Experts of a small language model.
Experts: 4 picks a token, a sigmoid router.
Training: a variant of SOAP for the experts, 3433 steps.
Below are experts of layer 2 (counted from 0) of a mixture-of-experts language model. Rows are named router (the router's row for the expert), up (a neuron's input weights, with its number), down (a neuron's output weights, with its number) and show model dimensions 0-255. Each number is 500 + 40 x the weight over its row's rms, rounded and kept within 0 to 999. Numbers have three digits each.
After each expert's rows: a language model's description of what the expert responds to. This comes from a sample of Wikipedia text that the model never trained on.

# expert 9
router:510549478459569456422430430495431573486512468463498506505536531506478473487583528488468412484567490517488436501519514497525517515507522474525474514502484429487493468524522513539476514504493538499506498518440468501476495414494469591511472522506524440485486435459452580542418452542494525473570531479504451448544548531555560525455590515503538515513441484540547456563494514540514473470516550523516419459475575535498545439484472500570503476524517516460465464502479481563524553465477543532537531497463481517504586505455505530481489545461447517503492514519506512543502553501489508454493505390411400483472502526517431474486607532483433452521543522466507611468465500467454505437480452560406478497522440460522476490495449480462503482572537522517504572520484544499445505505467425
up0:423526456494546517464436527520440526571500425473481416561467482511495401515516501396514493466536533470515488537509532498531505524438547515460435557503588507502486449542474578550487557514435514560506535456495507533452467407504520546490478498523505472531399460528539453462569471491419482439523490489515516511536477495438485493508550436599509525527526495455477531453552522524440461481595480483525493477467503548565519492515491473519497523522535532544525529489437471472532539489515587523544492536458525577568501473501539484520494529563458452526511507474441490533495571515370524486535486515460455540480513549524427481479430498470522525504453559464543476474511454484496501514488448544487523436495521478573551463464470543536525539525511503461459583547522567473499493442506523
down0:443545517507450500459526501502484461540452443470461540502421454468500465488509493477497506423524455561445473492574525532471543568452495529535466474488515486544445457539558547509462532553403503488480506511469449533560503506492525518437527501511403541494468524565532477555533488516502495494527553474458449512530472522520535473464472466584449431471532461493423519514555539503475486461475455479498475521502450482413555496489504526545526529547464514483554517495527559463574551459416503548436527494502487525465512446431557519551523502536546534572458454491437509550510494451466512520539485510447510565526495508499470498412544443444588472476559478435553576433551568487528450509549518526541540525520571479566482481519461452508492538547593463461515527440517498472574448479528555
Description: Later words or pieces of multiword names and terms, such as United States, River, Army, Division, Organization; also digits inside numbers in tables.

# expert 4
router:502570489472550479406462441500460599483486458484499514463541519511486465500576519483483424474587486525474433500545528502542507509485527474515496509505482448458512473485454523541514511496484530496522517549444469482469523403489503536513469514496530422475504444429466572545425435535494551489564555496525446440517541536551542521507559522509537508511435480552532468535542511513503466462526542523511417457458570524484543460498437522549480467505537526445459485486496508577537559478491546544535508519447490530482573493471506539475469542466426510482520502515496505495484570537468513457516499415430449485463511535514443488506602512496442446556549521461524618455474514470466506445469424560416492501518445465555457496484431482476497479592540533534507565498506544513435499512482415
up1:486458551512451567526431476536531504480468466470496516514432530522502537550478513483487559495500547527480502524535496493524459482503447618469454404348507498461483461486451511501490522465470556512434477617469493493593523507452496482535515472535530481438536494503458490569512476519480505463529510454504401493470513439546500486496438380501440490430499423510508481491523533486557475530480531487473435412535555581453517546481461482500576540461488474543514474420499573494510474493474492546579480510537483568484490475521470531476514495502497481538545500499533499488458603491508459545501457471503556516567501507524572482515610547541505486519519485514518505480474449471436501510538410527542534450527540489517531495504487507510511531470573542477534453509462499436521432542495468
down1:502573546491525446447573451439535547518536457492503524443456436491484485517492494501492603542505445567618542472472534488546511502490501441433493491555524492480482523515500471460540462528504522539457465560499509482471490477455574493524481485455464475448431520506496511503547431531499491511532553513512450412498467499532449486509582463534491501479449579497540510438484445524518507489515525539538508489467560508561411504531506562447507561533571458470564534592498480543487471496538521510429489508447434468556515525488481545435502526563511565506505421512535457483547514556464579534427533516574437495417490548542486477501565479526553496498503460507494431498524534536551533561459519494503419442548496490510523501482477526479488445451468433499503477573526553554470480554529556
Description: Pipes, numbers and semicolons inside wiki tables and list metadata, plus Type in ship or font names, such as Type 42 and Formats: CD.

# expert 6
router:526557473455546468451453435503460580496487478458508500514528521532483464489579522483487412481567498510463429516531513508543522496496540486534453520491499450490493472526497480545488496484502522488523507529448490477464505435501485581526467522520528434471482449456476587549424455552497562472545542481514457469544555513553546516463574520524547512502456468543552454544511488547488474461530543526511435467453568519480532445513479507539492481538520514479472466511509491595544538489487547532543528503470499517473608473456498530477491537443449520521513521515490538521493591521491511458504503380401453484477509529527425483490602521504457462531548538473531627441460537464451521440484430560422465530504432468531463502487433486450499483569532531524504576526519550502444499492455415
up1:532420440532435523490471520506470455415456469487428425468531512459498533476510527466464482536424535494571513547529502469511515473507551436513492512521537508490462530510463553454434486537470548428525457508504504526527551455500503454528414441496497443475478552434522518502462445490488514497507459483526496454601551444519456464413478542501513537569493416549554525518502530503510492566605525548590501483448484469478574531529563497481537490500466566485522492467525467481499455483470489521540486510518503480469520512497447539468499604483467540486519508467420449485525527448483477533506503559573522404456535534527475468524542521456467456528515483481510549494489534494488472559455498522480565499481533494399482469611487502509503522552534525496532557448468550420558617521470499
down1:529445506539486495451522504490491429504460528448501555510538545491504535530511493551491481537486491550528482490508517492474572545492564519503462541559536465472450446491483568537525502525520563487513487489491470567522612500438518471485495529541487546496487543431474470497453496475532464513497518579502410462455570468533513523458523524462530503518537461508489565496450457527469596520483543465534532534483579452480421414529484446547492491521505499540549590528487520495512495454485538563443456513521509462491495542542561515559561457506446542501517433481477540502500514446499389559486473518525482491523533450431421469568495453484513534499481561393424452513495449460459482498445477474477500522473492487454454518452525405512541446554433535580507524544500550464408487480441569
Description: Broad mix of content words and names in historical and geographic prose, such as James, railway, destroyed, plus the and German Das in citations.

# expert 3
router:478531455474542468400437471483491497518557413426465487465490512528520471493517499562514485415477467523467512497530519530505498482488517462478503542482504445485455478477460460542456532517511490590518547513476521454520466423479466565505487474557576502542520510520537581486442512469509465545534577507539499449581505516539510563472470548467505522593487477524519535497571441562498525486485635493564456508507545495478506528465433503560456504541446525421497448489523511563465586524511506482477489557445481529505555460497515490501437552494488524518421461456491438548555511498544525540547491412534464481564462480438431518505491506478499490501487526445597563491464452498466509493523533482498544494502415529516409503552430496460492494511508584534499464462509535485429491479436564
up3:460457491448557518576494450528446483519408466497525508515494474514505458463472478433487478480542493484445515508450492452450388458508549492490539482542545530540507494502448455473443540511528518493482495455460503491468545431457493469564480441510548537488516453562478477540480526567428473591548476508547543474451443505530447500533500454460520602451576407620465445462539448476478493491548469438460541565456461499443514480505493518483481452547503505507492490478521478499484494505523528489534400529553481548481536634513526468466492534489517525453548406521469470577504457465454521511548468484478500543464537516510504529518541479526494535546565509477522518511449638510480545512559495496535529573543485440491490497501493508502534462462525507457546527498511572562507450505519531
down3:564544482563496526426512578501554521485522465488478502540476518518465539475476534508529594446462551434539496487484482522494517611438533441517458559548445484455488571517533526531510553547472475510554544508501533415538465445522526497460479496526485442514419531426564573508487460419523468432493539483450540453502475526535556523496529529571450524587476537465512501552481548468491535485441542477458463508405503545546479470449486487537494502546464510489488419489530497458510467464535497520429511441448477471500484530538480482551403463555496516442454540454441471445559531501540481570546467449517524454586490460514471538564516489462510501532523476554485512476493489475552566471510580576477474493500456452473546504503537463490486526560486563465475476507481479430550550525490478
Description: Hyphens opening bulleted list lines and pipes opening table rows, such as "- Record:", "- 2008–2011:", "| 90"; also hyphens inside compound names.

# expert 1
router:512544488452536477443440442499442588490503468465526527513532531516459467501588518474477402459557482524450426513528515505525529530502515472534453493488499448494497476509499523537509508486481523501504495517447479493466500391505478580498470512497514432467509443445457578557414458556499555469555551480508456457511553533550550529432582505520543516506464478546540453552516530541495472463532550519525433462455586514498541437504497519554497493532516516476462465506511485591541553486485539514539536497467506513455609495451504536489503532458443522505510518524493535528485567514492486466501508396420429483476496527526418480490587518491453467528524523475520609467463544480443517440482430562426475520512453459532463501495448489451496479581519519509514576527518539501438504477477416
up0:537453487579520480558501433569426547462439480523502453437452546477501437460446479489615569435553403493534430458549510474527494555437515448491510556489478465563482530452444537504460536480490543483514504504545494478492553497550525448463502528491454517528542359487454518490467485537510531503592523522470490468431492500519467448461523519567496410474533481449561511480526513564545565536480524564472457502493553568496485425491469483559526519546525480506500516561450463427535518519555506486493394578491444525471546489489546506493483477512467449460525426498507517510554486539510576486457476473489530522482519491478503525477511461517494469561471482496489549439446507446533493490466474488442521453519498512614524477511485473504432553537534464526535482505541452528475523526508531
down0:540487510487510474541493470437494428486531570558498442539474513424512489470534517475586532487508556567482576543485503512525554478466501452510452535526465503501535452499548491485495575479492504530484489485495496594480519498442557476540473519427433530502494460519458478553536409454461513551466535474576508517487482514572498562534461492458442565464480540516455503387489445448486432549519465509504467527489521536433575475496511522478536521463497564461486482481558508578433508468554450483423496467508505479448443509569516510430508478476497505497450494478460522456446535445546457546488462465577538449540473508521590452481499489490492513505518523488479425503486527481436516563417568484556514575473552495531535459495588529543554518489443456500494422462473540580484548496464516
Description: Given names such as John or David, the conjunction and, commas, plural -s and word pieces such as -ed, often in sports tables and lists.

# expert 25
router:521566480471556474430444430489445589492496465459508517487530532513468466497585517482508427474568492510456424514535505505523532525498509476539454524498486442492501468515493518537497512495491550499508503530426485485455496422500483573505462511509522435445488452442464579539414473559482539479552533479515444440531545526558546519472571517500542494487455478532547459547516498533478469466521555537538432458467583525477532450508461496552491499538509513468456477508513486571527537465474545520539521496470496536490597478461511538476492518451440539502524518536482536522481567517467498463507501408430426486492510543516433491479601525493437461520534554468545627456469538462463500427492436564424492514516420467539437495493434492458504485560535554522493557510495548495442514504466416
up1:476495499573454513426461476502496555527484487517526488556449500519516477501508488525461437497475565442554456424526487430557586454509536518557464504464559499561413566490516490593531521527457473506464572432609569512464507495538444476509526527492546523531465483538454481496512460454428519466458487498506469509518610496466482537532444522550522518528531483552533409498481553466600499509498523495434529585557473431441486460552482511552506476497476499527488524521495533498493490542534570413418490497449502449458542530529520429503447529487462515449449524555435443482469531469534558456469473452496491510507505509582550504505472501537522487555507579510542507493448479467429472489510449507549532486513543417485470483512461505483511493426542522518455513538540553573490532521483493
down1:458454496414517541411565438540448440465459499541497529570463493556529449496508445455477462514500495600505497512518512504446457497504500479507527509497390450458490529553472521475502515485437521497500424510492548538541462491481458486486541545481488532514387472503469548398437537484526517455447559518541546579486485495516532511476491510508494505467475506528504475617570532446526527458400474505549534464452561515545467490500495518441485500460544541521492481510514492502488409499487454556469475538561502518572487510540561521452463525544568479473440455491558512579530500534499535529449529426522463450529528479501570538471463454510589461447508497490456484468494474501451523561485553509461527454568492507423553460508449535514474513484503511486534578552563496486537545543526552
Description: Numbers, initials, dots and word pieces inside table cells or name lists, such as 39 in race times, C. in names.

# expert 43
router:535552471435554468436439421494439600498507485467497509503522508523479466495601521475480412466570492500471433522528506510537524517499538475542435501489499446493508481514506503535488509489500520492509505515431484481470492431492471563514445510507543438462474440451445562547426454542505532477565549481514455448530571515548547511470582512524540513509464480536540463563527511541493460479521546530537432461458596522485531457495480497552490471546508514485470463519521501588543551486486551529549533501463520510497602490453516535477485520449453531507527502525484539512477566525480495474496512403435441483496512538504432496498582514489447455523519559478524605468452543438453523435506451553435489513513434466518442496493435496450508481577534536535485592521507542518424520482472428
up1:510468518477506415526502479458456507501513441574478482530531476492452537528484539543493520541469532557447571530551562515556510504467529496510456520436494440521549470543486545525491503560522514551497489555504537561461510440502552467519571486482468450439520598493525500513456507542480559466513498502456459463479573541561566508586535467492506484529495458521427480522517531542527506495477453424523511540564484541497452474516475516550502569462436429546443432526490445561501577509423449554456501440391502466493556505541518515522456459452506507472551525486544536532474495468503635476466566473480529471559483515530395481481544453442463498510495496514491536478491544445387506536545483501494501433532556496496438495550484545485413494469498466504508483534487515507437539472468495
down1:570538455502552518554471485479454459497536460420491480468428510524494439449524450460444516429498473512502491539466435552532559490470535568490562433521539571490489392546495463533507473521464534491516485530491448493525504518463499507518391465445490491567434462521489545524490502531514428493472524508488482448430474497470513475445461442418552528514573443371476481523502512498472502488459507501526451536500439514525589501467489480524525554559507498543435498514490452506522490526500517537527556453513499500438523496545459463513540491450425459517496522450515506499493468519462439459461472522474506520550534427499500490491486505505608526569515486511573543471562556516568515484549456464560537493571515506523530577457511558516493582537530477587570525533533495472533519589481511
Description: Word endings and following words after a hyphen or apostrophe, such as four-way, 20th-century, possessive -s, and given names like George.

# expert 34
router:552556486452557458435449426510425589485500464458509480503526533518500457497575522463479420469567488502452432516532532516525516507494533473525463507503499449485493477511497523544473511475481506488499499523443489503455492429494472588506467505511526451478496452455449592553412456549508555483576527487497454455528558535550553529447576504517534496500433471552546464569511527543481467494516547527523430456480587524495520446498478513544495484527509502453464471515493489576538527490488551533535540510471508531487593483452483538472481535460445522512509517529498540527481567506469500465523524408427444489473508531513419479480600514495436455535539541471516599459467539462457502437486454554425487520513412465521460497494432486445503495582533542542494571530499537491432501499481427
up0:475536504512524451524507527540490521504559448436531461570465490541582511456461518474493555513511547502449494462546557438504465528524470530516463501482497484489462467438512554523504507472466507480509547471480570510543456402526471536543461453513502464463513567491493476509516521521461477456542541523466517434461513471497401553494545520457487537531523516484531529504563469551487478494550558502486469498476489507425517511496576407527512489501471568444536427437497550558528528536476601553430484498508495507547506461504555486428497487416468482551462459469499558534465472464399522462494532511410562475468511578477397517536548512501518461545534499511462516506501495562463488530421475461461414416567552560520488550525509566459520513558528527473454461512551576459483519478477430
down0:530519484538527443527512513511542488506576454437476435518443439528555591536511508495516528489507480484459477545472581450452459525529458481511440553551501527507499429447492537563521499575458573506459471499504470469537437454431493521430449503464539518525426554604535497492462528571435555539456517530544525454555488566480483476490430448432483542455493480500575535425520473542519471494522473509500550550534511535443449564492459465507518534470441551528488538512541532555465475553494526411514455523422463507494522458508531509473519531529512518507525496441524493487462498576478412530481503551468541510551453518431461496467547471509478501495564433549533521466495478522482478484560530502501477531566552532536523466498535452434516534466403508534511493434516468520513448556443428
Description: Adverb particles like out, down and up, mid-word pieces like gen and en, and decimal degrees in coordinates.

# expert 10
router:525489474506538540421452462533523499493480476523500476421501549496524553454509515489460443493496479591459507482517509544626628559422531507544512542523516513487438487484493485525521525500496506511491561488461439513518534490498545470498495469494492434453535507500491566525475459574488502507511491481514437476487546457500527497511474513453493549581443466501554466532576492525483451515523566463561519482459500478487591462488507501522445448450541580560472506466480499513495605463460471531491496468518506536452533537454455554485502533436434518542418457567496561515474483519491508469493479448370468486502441469520466473505502493507483516547532529492544545505462447521495565375411417482522545515556557480523439556502437506468509520549534550533545496512536483490420476524533468
up1:556443471494450502470451439437506537462456484469472449500486520447422555523475494408561514449478556517540489487476523545544530540419586512515546506531447526433570493455552484509429514600490483427516490436480565540541431536518479527563471467509464570515450489435522512501529501530441480444523448551485475509475522555465514454456465461494460475518435427460506469452471494492487442516489454549532475465475525563475541503526452621518473488489599430577560510453505513541492488424566440463510515525567501493519551540501556517478469474508425552526435497529514477475475473517482435464504552526487562498529433544521478495458510541525482476496468457511562560490494519486519445500446507520569575496445491518492494528511466480492481544487508556560485549513529482495494578477493517
down1:490534514514535474482450523543471480515568547535567562488538540485483487592420501510565475581541449453422541492497512503516488532562451520547518498501575430500508498492514479513500560514491509462488578497516468486500509529495515512454507481414531521495502534543431547463547549436602582517484520528560538555462420518526499521437479540421513529476574534529482491563478522475535499510467452546516483497491459518512421493471462457501543522526498449458568478551516498561441450626505503517512499479481512408467431472498538439495515537455544521408466529442495517505484485427482503482468437504552476455548519527508563487447464483422540501489518510510442509540487480491458567555422457483509502491453412541509476489504438416548477474509526467493472503453486563474433492473470478
Description: Pipe separators between cells in wiki tables, usually after names or numbers, plus markdown divider rows like |---|---|.

# expert 16
router:544563479460551471438441420493437583486493467455492509515525532520490464497581525482496412470567496509468438506524500486531513502481526482518435509507493437496484481493491507541494511491485555494522499535448489477475494411503491579507470512481519450460489456443450586558407464552484548481555537483502461455539548515544549521445594513516546496491457457546529450566541509547490473466491543521523440468471571515494534458492477516555471480530503491479476467512506480582520537490507537542545522492487496531478622494452511532485491520463462519506517508527473541516494562527480495460510494400419424482483503530520432497495609523496439443512509535466526616448477539458461522433480446549414472512515421471527435493488433488455481474574523533541491557518520544506460489496478409
up5:544513496476547490528421512535551484527534460546567478517522542514459531482588568512510529487515522491504532516507612474545509519516511428499452548507512475517488469427508521502453543503563465471516391573482521389527500513569517532465471511537442511436478453549443537538431515454502551566572531493424468491533424459508449550459540477480493451576465521509486530563557472575509485514550498496506527515573480590501516538521483434460512529471529537481479584480487494509463518441496496464549550468441528528496613511491514544408483484502521505550509476410530428441487490513479552496460490464484429445534507482544481443550500563436555504532481514487537534537446535530472532543516478530423497487489562525544528553482515467444523469460476465504508522531536502458507563501508499
down5:515517559486507497481508426449447555482473504485540487484540510574495530521412457514495578482567496454451495443430520481518484472553499480510497503496407493500499455590465490492532455561464488570533512494485551547548407482484472499517526497508547544448516489500500506510506529509422534511541538526463475505527500489448471528475591437510479502508470492483554602498505459540535503468519542522512569502464467503508453535447433460520489555478531513540524497530515461445521501452461465558535451478498432473493488534581535527473520482480569550470491475431550495438485477581505540545530481501556594452530412429541515452552475504495515538496480426526579539424456554447462473439562541498465566519474518528383538516447490563467509490465449475540427529500537541498530521500441546
Description: Nouns, numbers and name pieces after of, the or in within prose, such as interim, history, Affairs, Cuba and 15.

# expert 44
router:520565475452549489431465440489423580490509477443497516493541533524460476490582520483493430477573487529455409505518498496537525476491512483528459507511500435492488457520499518542474504487492507480514505513437480491483506413513489589514482525494544426455484452437461580553433466547488523493562538494487460457542557549542561525457580496520544518505452467535545453566492501538484469471516549526521435458468587525492539437511475500554498490523505507478460471526495499588533539480486538536529538483463513531474597476463529540489493499465447516522513505532481532534463579518473479451523513393432428496483488529513435491487587512485440445537488529473518597440450523456458509442494437563424467491525404479535438518499441482437500488577534548536491554505507544491438497485489466
up2:538484517492496510428472523543483438476457498464529527532398533588519555569558557522439465496520449505520509507454505462538506491469580536481535490511546486485510491492463530552478529548563575530544544485511511514501523474491436535536524475544548509431464434537498530498498487446489509572527482502518518498534547538524517533505546481494518507487495411602449495553422521551477481408492509481532523472493505469494455443485428553533469511505513487511574537473503581542554511439517508482484559481437531546527450522512535518452514411495450471494458606400538543573468503529484544497559445547464514487478444428525479471464506533450512476402489548452531503485491456488566478478480498497452471520462479502516545480590464560563437473535527462438495408513454533506445529472467526
down2:500523560473531508429495443460516485440455526462480476518490530510496472454465408482534532534509552484540510512535456512501496477522522540512474614473498532605379498568486502479482532448536539572490508525525483516514538469418557451494564449486535602559449530468453553474495464432526532553463463492461469513487520464560471527498500550448533465407493467450412524520406487517478515468479519462467567539487539495473495531471539470500524459476484488494582447499555462555558441481530483470506468490468499520469568531439501504414417520556538511474474456525458473477511479575531461514491543511567478533444488492488441457542522528487528463464480510541542454464564558522488467522524454524526494526496405492479507493553576529574478507517513534576472560498538536501512492558474552
Description: Words following as, is, a or of in descriptions, such as specializing, multidisciplinary, Toronto-based, major, with, an.

# expert 2
router:528567471446547477432455427487425584492519460457495517531533525523485455487581523484474415477564489507464433513524512493541526517492499481527445516503514439502487473528496516533478502463488525503514504526435495489472496403512467573521465518500521447458484442446458566557421456536491532472554538496488453464522557534553559532464573509520553505486474463539555475558499525561483468468528552516554420463473567527515529447500484508561504473536518521467493473505505489563536539475497545526532535515470489524481607468446502541503494518460452512527508510528494546535481582522462498475500518398440438476477498521528433485498601526512449461516506530479537622446476545439453492443489444556428466502499430474522437489489435489446498470578513532518492568528497556497437495491464419
up1:440520549419525491499496509539450495476558464443557513504553494440478459534507487511478457442406546546485458462531488510489504423567510544533518504488511462455523427552514543509468403518509468559486508502540481488504546439454567479498426561471546513487442496508528490513512559493461535535506524470525532389524540460547537530587522555547510434517430503629482576469508570518527453502470498469524485452514422492468592510502498605462587491464525499500565471471472414532549563476542486501492502543517443574520599542506508521450474550485501528504473503497460468500503518449521502507496417529501483543481444528547477496537490493536464519490500503568499496526480496484438412508486501461473487491474490543504445472495570518529488489509530473608545478495437502467478514486438509
down1:495517514518416530480555527490491471519530455493484467559505509635529434472474471493456510505493535459566529543531437450505516538478527460501515473459525522379551580458447511511537509487520517493456514532464488520501551466509455559489542522561537432478611492403493503564524440541523521526485452508462492534534441477510512549527513518519506491546526494481488513501446548510472480478485466489464491509474479526557435541511447485466422519523492449508473438496453455522496479504481534528486477512455512482492520441477446476560521631494449511496473465590447447486582511485563484543421500501547575504526494474456519513473506473467491549500534492514494459522581527494574420537542445509555436524503527510526438497570449560590538581557477549477416465490489501513518521475455538
Description: Articles like a and the, plus ordinals and nouns such as second, line, election, Bronze in sports and election text.

# expert 41
router:511570479454548469444455432487442577487496475460508484500525518513492464490596525486496420485572475530467433530528503499538516529492506477517453522503496428485503467509502518531471511480493521486507512535449495497481495388513476573509455509489524449464484451442448588548416474535500539469548562490504444460530551543564564503450581508533557499505440471543551460554520501528484485474525553544518437458457582524497547444482478497551490487528519499452457471502501502586536546498493547511532525513468488525466594468461510527483492506453449525515499525531489525517490575522464500460510505397428454481474504552525405481483591530493449465526512536459531609468462549472463508437476436577426458490521427477534458503480442483453501478568533518529489583516531533497457503500464435
up1:499469483598549481414453495512483570520517441435578559456484529576478506517567486429460477446482529525557544461490528464563480531422513526497508519475545421554446479435465462450541542527516491535491528594505494500510482519496517506513527539450573473544488519508520503547537487526497452505479523477492441545500498458493536506550554512459520497473533486451524429424483531470476556473530446514483467511544478434431485502470430519489457501524506497557420549476505553525441442492510439476532483484488479483523460487496575575447454517473490449496493478461457394450496578518506491497494480442491501500502473540574419479502446520493421535429471486549501534551501470476475481386526532552522459549511477466561494512559526498487489605489440521522475520548548459538471500426510437
down1:480531468467486490518434539383550476461550511517431502412499507515478406569517547437513533490512524506594544463544485504522460541517454494520461459381463560473514465531482601418490398452537542521449484471507521507500504543518525546517493468514495469496455489485560526475532511517485490505502479506499523523490528551522443515476602496522512480522419530505518533543545563520531461474504479452542479461492541549486574477535524486522439586429538484475512521522519469510476500482453410573457396460502449531460496493467520529530563544461504478499493476494505456509552489509456595425552535579512517499568559547493499504551444564457513494518527495582554449552521508470527531480454473533470510445502507503558473494485556539495466509468506524507530433458500465548445495538548466
Description: Sports results vocabulary and table cells such as silver medal, tournament, Final, Cup, round, often within competition results tables.

# expert 13
router:563545506510526485359420449469484493510487443490510534478544526519475491485528498460511461489536493526474461499499507506540504476486557499544486481521499509524511463483470490534478521505457534503520525546468525514437505499484502482484453502458545483515535405495412554571452523576521469397516517426463421431477505504496484520469517468487568457553485465543494441509537508546541499474552580534520451442515578488495534413482413530516459417510527508411489465538426520592539510547534520536565545537485539524469541462445487585516517518479500551590501518451524545526508550449503477468501498372456491497439556541505459517513528503510467443488551551469558568501451478468440494432492441502480454460520492498490451512487435505519491483514552552548537589528508507507469476465522465
up1:534484551544551498519514473483486505455535473456435505551541491544592457482510500514503507473576544552596442489524531505449397487506550519506468541546512514497490425465445458467551482525554577533524558504456558496543466490471548540555512468447508447456539490537421495422451459538416506597544465485475510453485451509523526464579482547448495486522506508539458491529510472468547521482495550477489512513544517467503523477455392489503525481518480525478492510495467532420511505543448475465435528540489497486520501468508483470456499516496518505430529374511483489508488537546538487495469484548472527508494489514422504494530554482439442488407489503563455566484535476431412453465544523516533539410536588485494521488513494473489390497522521472468500544529475560592447489532493467
down1:487539501470523514480427514501503448442485410452512503539499450494470479441564486450463554497523488509512495467548510593487485462534497508431551473521394508457459582518521482518467488450471500539522394489539493598484445515441446499508547635532516464523537461479493514565588425457473408420542518498523510483516456526479511467521466568487584489500493511470509459494449560484542510524522568489485462579447503502469513489520476489481521513421518504548503496513506524524486514558485424468540448444450491432424498488478543486465506524456469481455569563567510528514461526484510498537513524497497486502479552526534410482585504485514499546511500469514537450465433528502489506493508496412541440523495487559470527511494480512416486479469518530523595526563457457467453457523520560
Description: Pipe characters starting table rows and separator rows such as |---|, mainly in wiki tables of episodes, results and asteroids.

# expert 5
router:463440438417492492496350481542533496518555494500498432456432435543542538539523548512510478489558492556545454519542624518553570435499614506521529519493509483480423470426470470516564507481507512535564503509500474507476493517549437525514521491463523486451501506534496517549507452512515543460497515494447504428463484441547531518492524551487508500509495454521488491487449526509492468480524547479530522412569489493442553540457473480516506466514485433454564484472484543572470501557531515531524537539517581528487562483484462515427506439504440477493543558431463502554421538482527525455487453459456449461533481500599505489528526547485514504456530518531524544418452556541488499471448559544566534460558464526498489555541487488447423513519491530456545516468518484516475504498447551
up1:455503542484495509504480544514496561468496494547527514537439581528470513421541521489491439516552510515500472398530495524498475486534543524470496510481521542476532492446516463510532577590494534473491498518545510522440483483499509453473483511464412575507489553489515559462519458486447474436481561512534496427455446565491509454445467402561470525468492521574542501525502435550562457512553571480519527499481499518460423516498508499488509479478481475596468449608484481475489447522474530550483436518499501560432523473585454474505500505427466516531433520442495496391462519530477566532549428503478477539481455541528534483467541486527435496448528511545491473455484541527485466571432495440478528486489592484546580494524459513513465523547542588430515510506489531478504576557506502
down1:487546536463488507482440458446435441451432497415407488511475501516461544591524517540538542487473513577502524507561542459483493537538531448521456523529522511502513499487506550550488478490484468509567439544515519564577538450453513481437440505547573470467467493546519572466470511490521479546517471447432556487524531538489561443546503547488462512492487473556491542522580546509436479492556412507484544542569545456518459527512536496445545533512495473482531530487538499555540516463514448517594492448420472461481555527432423492490504511501577518513527542484475526517427499482472579502483483425443474517576429456480547421468543455558485490521487475456548489491465496494511537568518554507471470524512489481436516533476504481536453502517584528511604483536498443497468479461464461
Description: The equals-sign markers around section titles such as ==Early life==, ===Climate===, and line breaks and table divider rows |---|---|.

# expert 50
router:513487454502628511494499472531457499491507455505460503505515597501488512464548484533515450484493518460398480470511592503476488424534468471490388492491574472510512512486432523521503545510488491526552501500453496465525510415534471524514519512441481555434468463454531514490471457538517541498611490497488435471510555523548497532514493487470515495488546525479512499473488465492460541490498617521519502438533538518499522489473496454538522456514478508561572492479466540524524516529557550531621498627536571494512500515547488554518505522491487530421427497465473526536451504374535444390474511507517518498477512514539566478534525543495417463546501477493502500462451469532458476456419511536594503475518426456555535445479422477484522484511527467469486527472483502512525476457499542
up3:436529467491549531465428489470442495458510471507505463503503558536485478565467447436436504548484516510493486530568578452472419578468545537458517530483560440508513480490458415557507535501579493485541543533436492520490432558570460504538494495497488485492491455512521541470491494550498530432528457478464470531489490508409507569505515510466458540485479484502503469611464469472487564512519505499570500541577489536470492471432434439512441505559496441507519516397496521515426529467478462483470561590455423497534518503502588474454512504523535481451476463498493524524501501481488578561562512548518471459490588478507555534514513535479525495520524556506635483480464526463530492466471531434499485512521396536510502499525453494437472456529516509515493466484484426496547553507455449
down3:562551511444451527493446555442507523493469451536519527458488553532459462558527553513507505540475472477436479548527478488495513499575462568517437613432527511463438471513551487516543476467523422483498508513451518504513489536535487540481442462455554492555479532478514473476532526446480504542525454576456465581553511422493543553446538532490537507540502473471518500518505501448501490600537524439455475480580487514501519383475515529517503547553521549530564396507573448486458450481563501485532479582467553495560482415514499454463528500517457442490501499540479528459508440541476409436465511527521465452478526492525555473523469516458489498496512494476462491492401526493543554537417470481542480473474525516499527513527554540448546463513424519524497497528503459473472580518464424
Description: Copulas is, was, are and determiners a, an, some, most, several, both, another, own, first in expository prose.

# expert 19
router:480539475493536485471424411554472518471502476484509504515504498585520482575580549496473480478539502493513498512528448489509523429482527524524482514492509452481473479470421551518403506505498541508505516561499544433549484431506450534514528488431564537493503475364459558528455510466502475537567546479570449474527523486552505502489548520496496511484524536505619510515473474490436413489535478562531484502487562486464542492445507552488497568535460477471545506466492497545486481493522520596517525488465488503550508474480545504445508515497471488540525473463499466541475502557518523418522499445474388453483579491531417500461529538489488453493513532475548503426474465519446488526477410493420516489522492525513501456570449563459472427557515489515604505498476490542378485450551501
up1:594491503510528504513535525470549512535551468481493496469522497530500434522490490460500578509574512469515551502549538477528620507495492440599527532514518502536502514543588525467539521545600474504417483437540432521485506557583486431445531476493510458449489523446449495458470497600467492477495515517478516518497548498501456448488490485497500522515510510475494515586505518524510446522487467433492514480477475492589555497505476459479480480407544582476529524503512489441516467484473405405546424489511574483422482497482501510443435508488429568475521506464528476577501517402503478483507487526458467412479484441542481578513523465510538510482431461528519480475488469474513612482456453531477488499502562455433492481515480556486567487480466467459509481442538474480488490510439529
down1:469501544462483453503531518543478488491430471518531462525549523511489472546499425485489479546493439541453495491482543485511519556464511549467558463547586530467468472481523466482488541417467545539529391465463460520501503552478534505549526528438497586453471433505421493510498556483494569509486520507441457599461449474501555493487509496491464455426537506488535426485532453564576439533471514518472506554489525500450552523512562538498506463510527437498542465469572546489511476446481516535451525515564457409479529572467514486525430568604592538507527454405570480441546502473463531492476569524508527484460524524528543481486499504453498530461522475538454518477489542423494524520491384544433493557493518526473435565499539509474519473542491471451513512474536470512487448472512529
Description: Line breaks ending list items or table rows, and == or === marks that open or close section headings.